{"n_layer": 16, "d_model": 448, "n_experts": 40, "experts_per_token": 4, "d_expert": 64, "d_shared_expert": 0, "activation": "swiglu", "moe_layers": [1, 2, 3, 4, 5, 6, 7, 8, 9, 10, 11, 12, 13, 14, 15], "router_score": "softmax", "normalize_top_k": true, "routed_scale": 2.0, "balance_loss": 0.00699, "balance_bias": false, "router_noise": 0.1, "router_cosine_scale": 10.0, "n_groups": 4, "groups_per_token": 1, "init_std_router": 0.0306, "lr_router": 0.000403, "vocab_size": 8192, "norm": "rmsnorm", "norm_eps": 1e-05, "tie_embeddings": false, "optimizer": "adamw", "lr": 0.00116, "beta1": 0.9, "beta2": 0.98, "batch_tokens": 65536, "seq_len": 1024, "train_tokens": 506500000, "steps": 7729, "dataset": "wikipedia_en"}
Below are experts of layer 4 (counted from 0) of a mixture-of-experts language model. Rows are named router (the router's row for the expert), gate (a neuron's input weights, with its number), up (a neuron's input weights, with its number) and show model dimensions 280-335. Each number is 500 + 40 x the weight over its row's rms, rounded and kept within 0 to 999. Numbers have three digits each.
After each expert's rows: "mostly gets" lists some tokens that are sent to it at least half of the time. This comes from a sample of Wikipedia text that the model never trained on.

# expert 12
router:477517473542590481508484470544611509490533568509467436493483567471522596518522518473446501551448511452531537468478506415489526459524528485435505494466539497502510518458
gate0:463504481527482506436479445464576497522513527473507487451505489487530484472455573582495604468458554488608546564499542535487469519477465484462523540511526516518502525490
up0:568471572490569506513506488533467525445478516553537534451519513487460547560543491475543491425528519521471468467545507467551481416490502581587492563502519506480521464567
gate1:528554442512572466483496401501511463507493500498522490515576531473521511504554528490488501516486453533504494412567491468542416488511540531486506503453530528558479540441
up1:514555529520481487513473527527544533517454483475487532548537547448433399468524453540555519469488602537576497446469547527512500547486489522538491495511429449506524500517
gate2:507491470485570487518497478445500518501481462486521582503492487422506471479480489433463619455478532448469463571546475472467450508456529548547551423549586451422468443525
up2:474508506464533570473493600488490536541474551451528523505498510435520546456453442494483606522518439528546524473522519504484554479446467545466499511543557537589514465485
gate3:460464500493524494513505507477493491488498533470506477570488496471472454472489502512635497465502529501503445507545409432594543591427514544479496518539512434443522521467
up3:468511479504494534431520478522511561502488516554434450418506512445558558514498496528515439555510508491471521507509495516391475454525518455444504527450492545475549509460
gate4:509491569621465469537521491515459438503564526459591528528558461450493484497495524522497507494468486421531583507518443512606539457504584496427490452498478449484538530507
up4:473521512502459566518488489455557529448607481518454486505546477477446531499585511554556503488476443496590548530463517450532563489450507519406553541532511543504490503491
gate5:509436540510457509471550557465422442474469433483544435481565529433500529555503528503484468454500543530483496482488473487473528499479546474536531440506547463452518549557
up5:623480540553587486482443541553449512516491487496497491477472506455532545504518540450520523446489523606478542479509556473499504473499487513487509505498545584527542534546
gate6:424526479544467545561455529434585484470496485531427431485593524443488512526527575503542428570568446558516497523467461475486542507468520502506445536429552487474516493505
up6:499487422488501468523509477442424459582484550487565502541452535520543477526531503529480500583552520470475485531495503465483542555567552433496543499505546506522469547552
gate7:460475534514538476512534476454509512455543461485433477563433506482495492531460539539529515475548497504481540552479491443484501410554522429443510505494583525407508532434
up7:459531448528509540515474536492458500496508528494534483503589414479529461437491469434411464501468466482517457491511461529487538499558490468486506579475446465506464467499
mostly gets: " %", "Species", " Wars", " Khan", " grew", " par"

# expert 37
router:525535482513537463474545465468468550419507566514497544517429485516495502523492508527422570461534489501474531507531473504512459530424522521434493514542504517484490494506
gate0:573505564438489539455471479497463500489461521480499459549428558455429463470478495516595500538494566423537592484521447443473497491515488543489476536493462476518513514501
up0:496493450481561535503492540504501490503503461499509490423490489569491480476516509472564454497494531378465518580467440558506502492531511485508534524456458495498513439493
gate1:499473531545476445480487462475473516512529494512496557562547495518492496497479535533481500522489477567503466484488471383550463554498566478521459553534464507494572518475
up1:553462455483512419518510499502513517491531499453506544563459499495485561493535478460438445501535480441463416478563543494551521504484548488457460459532492576536474521524
gate2:453494417513466460497399507535494494459533464537496472547479453460495559546505396498411550514489482514474528509527463482554570436506520532503456498488567564416514519488
up2:514468484556482458454464567473492516406478506450529482501487481473513544512482478453456483505465474401510520485418458479477451506485445517527465593441442386512433538481
gate3:553470571439512459434552468503501519489426529517496556542418516496424537495478504500531523462526479517461497476523476522508428455415457488551437499510448466465502512575
up3:438479534537457510447603552542490513474511504514497514499497519462438557519469528511487600555547546425549519582474448510383396579538489544569484498492507479526533416448
gate4:512487460595526551540511537503423472523490541492581462489493498458517478521484487477517490557509481548549503479524430438465563511479494583477537521486466520541495538436
up4:492486546443429415451484501512547461571551492432533552487479470447531536515529490537568401458532510555460506515437557511522510486446483530615441425474430449510507467476
gate5:557482529507503536467514531501443549507498473461418614544518488456510514445477459569480508501519475493535467498558461435481491584445552513492513586461456507539441486511
up5:469449490470489505470471545534596510466476494428549470536435537553540446613564464513503482568470459521525541528488491543521504481475498457487550476459489462492544572523
gate6:486515488503526483535465510556517473432440546496501487504542550428524529442615583515494499486477506574483500520496455490441543514462457523479553485485481473540527479507
up6:543476500486448555548505526470514412453593480497429469460499471460489493548446468504476535535514480481478532448441490562471489445483503472548478501483469493454411497497
gate7:511439456570623537492521467473438517515471554545501518468523457437577525484457526490483494474567530468479529514532514459494451429497502502545428498532566538506496574467
up7:551515488492549464496513516455509553440458559441523515466446480535560476422468450533601445499483484479432527428464511482457481504444473510573458488390494523514466480504
mostly gets: "ém", " guitar", " musical", "ón", " José", "lem"

# expert 32
router:477507434494484554494495485552502452415503497500440456501453472513507484483540567423526474482449460429435554503522490521481520565528447503552500527577457542488546531450
gate0:441517506462508409475512643593501510513507554477461502530484462585512487414463479512503535516544545473503554528484535505503464553412488461585462482485499538553523452517
up0:443530518431531485422533454498470534548524495482528529457496579516448527470505519486510455499524575414480447480519517534532470588493474548525430454493484476540465472523
gate1:568505464514463548456516488504464495476508495501547460501514484493518510433487584524513543524473503526526502466498492537559485491516489439456419436539491513476478516460
up1:559516450520470571486523485524488405501479496517535481467540557524477529623571538507443455536505508488512491510568540442503443539597568540498476492506453502516449500499
gate2:602469521489447465467523493487499542494509488455575471489502480459464497504473533354530558470484539456496498452512518525498511525493524509521487486456456451475478442530
up2:491552568485519487482565504564434502503546548553549519565507507511495442519461458449556529466461539491564502535457521467459525455547493526543517503511481468511454566479
gate3:508499413500555510519416492526464500497465494543488410482509460510453546487520445469453492545511428576483457510519476409534525443538495469512474459510589492508540577535
up3:496512449491486449441513526632424540511506440547520488538483539505436530508550481501460446484566431549513435481504473474512544477540467551543512498569457540510568458569
gate4:535542464508514452482530501452455505513497479456519461476471489524509456519496572491433541436481537497568501518450456477541514476501479527494458499553451431494560452512
up4:495471487522484528540466546483414544498487558470483495467417566427501509495540479497533525524492527508492557530453398436590548498525443522534482555490518517497555501460
gate5:439556496457514525424539500493499540510502514505508524514478430483474442454499600576527528419541522553484548485546527488448455495469446526483464491514564432483532467568
up5:524507485523495454456464521553573579512459559526427482495459474398497550569515527488523454534489519497551540507467560568506548502480492550538488434446500432529513451429
gate6:538558492489514511465513492446496477526534508451538501524519422461446455425513519452456484497483556530497480550508491503513446465522517515493475406511555426528474450518
up6:453477482544537424422533518471418480458515557466470489504504453479476478503503517526583483496529561467428472550498612491489582547470459451486463486537519511537511577532
gate7:517550501512588561566547650480508493507571487517479502520524503502488525537428491535437492458478526491488466474466487461454512543441548511487537417500468535496502515565
up7:510495431472514503535488485488403471509476558506534503564554473489473493463483485482486481553557577483505488514495509479526420509503474489525453542536542508480559501555
mostly gets: "ía", "ón", " 1969", "aca", " ESP", "rov"

# expert 18
router:492498480499454585463443468565546535558466453602475492543505513485417526509550487424463437508482461524513568451521443489533542490590521538558529531499527547469527548535
gate0:491523515501414555512482575546497469431511503508450488511540464509478483459505590537508512499539498437533511494514520492488472463436522540492438554504437521534459535491
up0:548498527470511425549434446475435503497561485540538492455514514454563540522496444523438519548485452513458501444462525482524506492459507462544523517524486475505554458464
gate1:577543461506542513530542503476448457507526458492501426505514509415426457502501574482489540539497481563473482529487528468476451434503497480584412466553496492558488468466
up1:527493464520494466439473494477572525489508574535490461438478500468548559415475441551478449526500478494484561465469495476485440418499490365467448498542462532502547430477
gate2:482528452540459498501448450489508448520589508519393500579537496506455494434565549418496484581571559434515508529543507441503450563533507514536456480505497482509487454523
up2:530598507489463472518453501598455451431495464497488466489507519540481424439465520413527490511519485430504507534516424482501509553511475498589503531558468482517447497491
gate3:472545493500465526496453429517468523442530558441545531514495491463485477527495459448507540483509539480501473484458470569556526549480519522536501478568433455511492489509
up3:405524488479480538566449507568434482515458566552477478467489441493529492557440482556531538513500608524479456514519520505536486530544454454484402487505499535507470526491
gate4:483533513512558519511454553537532474510438507478552422491514473494487466530492480512482565568462445453518533492480447436443500458494526506399498486508515486508567455490
up4:471527566520501526524470461494484595527463447512476477538431538570518500495573545488557451520427465546500496469539492483511539523476485529498532515435490503513489535498
gate5:515522446473639472559510585455576415540507449531446465554498523550556516565543493429516483543544572529551518493495550448449457589448535555521475535484529510479505454568
up5:484450436447471487528499527538551450590467493595506496473446497473523489554530454466548479493569483490466553447529467471501505569535560569527532511471505546521505449603
gate6:468527492516571444523467518571529477516578521447496478586532530484494532483518483429520512447568559455462462463460566479415501453531486516521506521504427476475564418466
up6:482524507509533516502484545417474503456412439468479467469552482561520543425477502555473541561416493585503498576522394502496486487464450505547538517489545501536466452491
gate7:487507440464433513499540555513491502443570508390504494538472462521508535443369509434468530508527491490509501487451505577490526527412546475476491459531447556438427460469
up7:589496521523475494602464503534494442406503458548448544499487453555532535517415531445536500480456569537502482504484445565442435508531494576506586476509485532544475459500
mostly gets: " Coordinates", "ardi", " sq", "ricane", "ade", " Bell"

# expert 10
router:518508451410484515562459485532521485535501462471458448452529497516477493515437539484512528507502421556458445486524482498542498373554416502499461532552485538463438539481
gate0:463478483545544545504436523556524540538483520458553504471515444526469447446471539525573559499479491486463511511490510520473523492491422516492541422560512551497450499523
up0:487554447528466563450480516533485550539454469454503435478461555500492517460471557472439518524414504538501498522536478554525458507525500538528545508504493480440524443440
gate1:499469394505509499504468474504567493530496527453523436505550529525510476389475589434570425498477505423554455520382451509544501471484507467505460466515535502535462497497
up1:493504549515509553544511518511532543537484538452514471554406534474494520559524372469511547474418416519504592513485601515460574566497498535518548452516499543521508507475
gate2:450503547443533480526499524405417454531502501442469566533563400455448490444590550520539500459517470497453478551456489469410469475389488469532444480540457459450489510482
up2:441547472474513515531459427510502473488493605497470437453582466581522504470565476491585454469499489484466440582515489495493493567452461420558541484421537449510467462524
gate3:443542520505405509487454623476536523503506466475465516606501476464557508527495538447574516480572502495610491493534453473533366509429521500613466547499510511520550452499
up3:442463497549432478456496522555520486535542496465505502538511505439514491615532509437545531527525457430529523462521515528530448525491421468543483542431525544559491500561
gate4:536506502500509450560537496455519520414522502522524454449456472531511526520478486429532441524489507607529492546534433469615471482499579544464547516516509494489570557531
up4:544547484458529471485462553492376473482511516533512553518534493483477471422453532451436460408528501399481488509498510481333544527493458420530433527515470531508484533467
gate5:486441534510540518569504477529492448549476444470499381474499543511583485476432500547536477492531459517507475582535452455490396546502591526459458494500503413498530512474
up5:523482466535502532497491471478548479507511487526479479468452421492515472477531505539538444531474515543475500495522455542451510514538461527475537509512523571536534525520
gate6:464542471539492464465487521502453542489493497520564492464535546504442513504550546569529474460510435539489502483555458427472464533555477527501545551469494541462529560463
up6:535472533509553429516455491477488482483465480540521483458471470451517590546470456408515569523545470492476524499539452484423458482518557545447514497488639554480497492492
gate7:570505529451501478507489487558496533476471464405514432576526485553468482476533420451561500461525484534444460551464430488483536499480460595469522490589489443542447425526
up7:516478523505471521476486585494496511503499461569423542496563556430496454468496512458433492541529453496574468569510435503533484519414548469462477616426555488540513477580
mostly gets: " under", " E", " University", " L", " own", " Dead"

# expert 11
router:445497444507450483504490491524608485493586516485557471431447526393558577555545479450446513553461505521526456484479434431446447492507532472482520496420479525504538471418
gate0:473422445568418472403564508582519587475550519479556463553476429568579487538467488537549491522557505455548451451499497468480511455477487423507585528565484540467486528453
up0:597496493587418507477571520537490516538497549504490519512564553523566504521490468522538496502541441559495489456481502425481469505411529463533449512480590523545471475515
gate1:506500412556518535513550557481485519518518545508561462468463505482524485510509440505428356547520501543498472477501537445559480487510497476509443432506547469527472539536
up1:423475513549465486468544509462475544517519518495532479507462420507541532554457467452443496533615482483498507501446506445422468547467499456519488503510487521560499406495
gate2:522525522479565396496553564550519539520523578548435533536514481521507466525491515447431428453515466469544498499425427444532484525480469483414463546444470507433464505480
up2:519575393523463500443473539479470572461454594516478520473493513576504500522522583526457533479450522596486489447543534530461467416532475453519454504461472507552528476524
gate3:438520453564484515505519524513529479449480526444565512525469455524466558521462523523534524519574453498462436449474416521441522518451516544501470443531563513476542470446
up3:463399491502482476579578527501451448506523430474432528493441528480437537524502496506507466520504615467575474535523563467450542423504369455446528445528491518487516499537
gate4:434478488508435438586456499482474471491458432458538530533465464535517493507582520483514521586556558452505468495480472436546484437446515492534504497481513498488514521598
up4:562496445478500480582523478494459473514492474533517528504521528583458526467493488511454462488509443552482522500491572526510575553467521540443500446541442474567480503555
gate5:469433583494487519564542547512561455467517529519467517445455479466467509501474480501496491540444453514497507589502509473442456506519600556509575481491477492406392467469
up5:574512532439498530473417454484521496455550551570490603474535503457520459411463450441454477423472555509488545557532497510471520473525523428578489519542520508575517476442
gate6:478505568504510503490443569541527523498454544525534435503400513479486546547437499576467398516471480485519519552476456443455498528490515522488389502490525508525508476491
up6:490481510509411481436483510476451490489500543495525548515496508543548531504426538481537520477480516486514537515486385543509498583560480454542498521484439467510482441462
gate7:501532530503520440491459514491526470531531482503482500558510518384516581488594548517437421524521522524477457484426522448522453548389532545500547512482479556524469568484
up7:537487514444490461474469437540439468484443509541551461489526546502525517523395551509521523488522433527554537568492542502425518422495516516522524487505489560509457484557
mostly gets: " University", " Athletics", " prep", " Champions", " tradition", " Ak"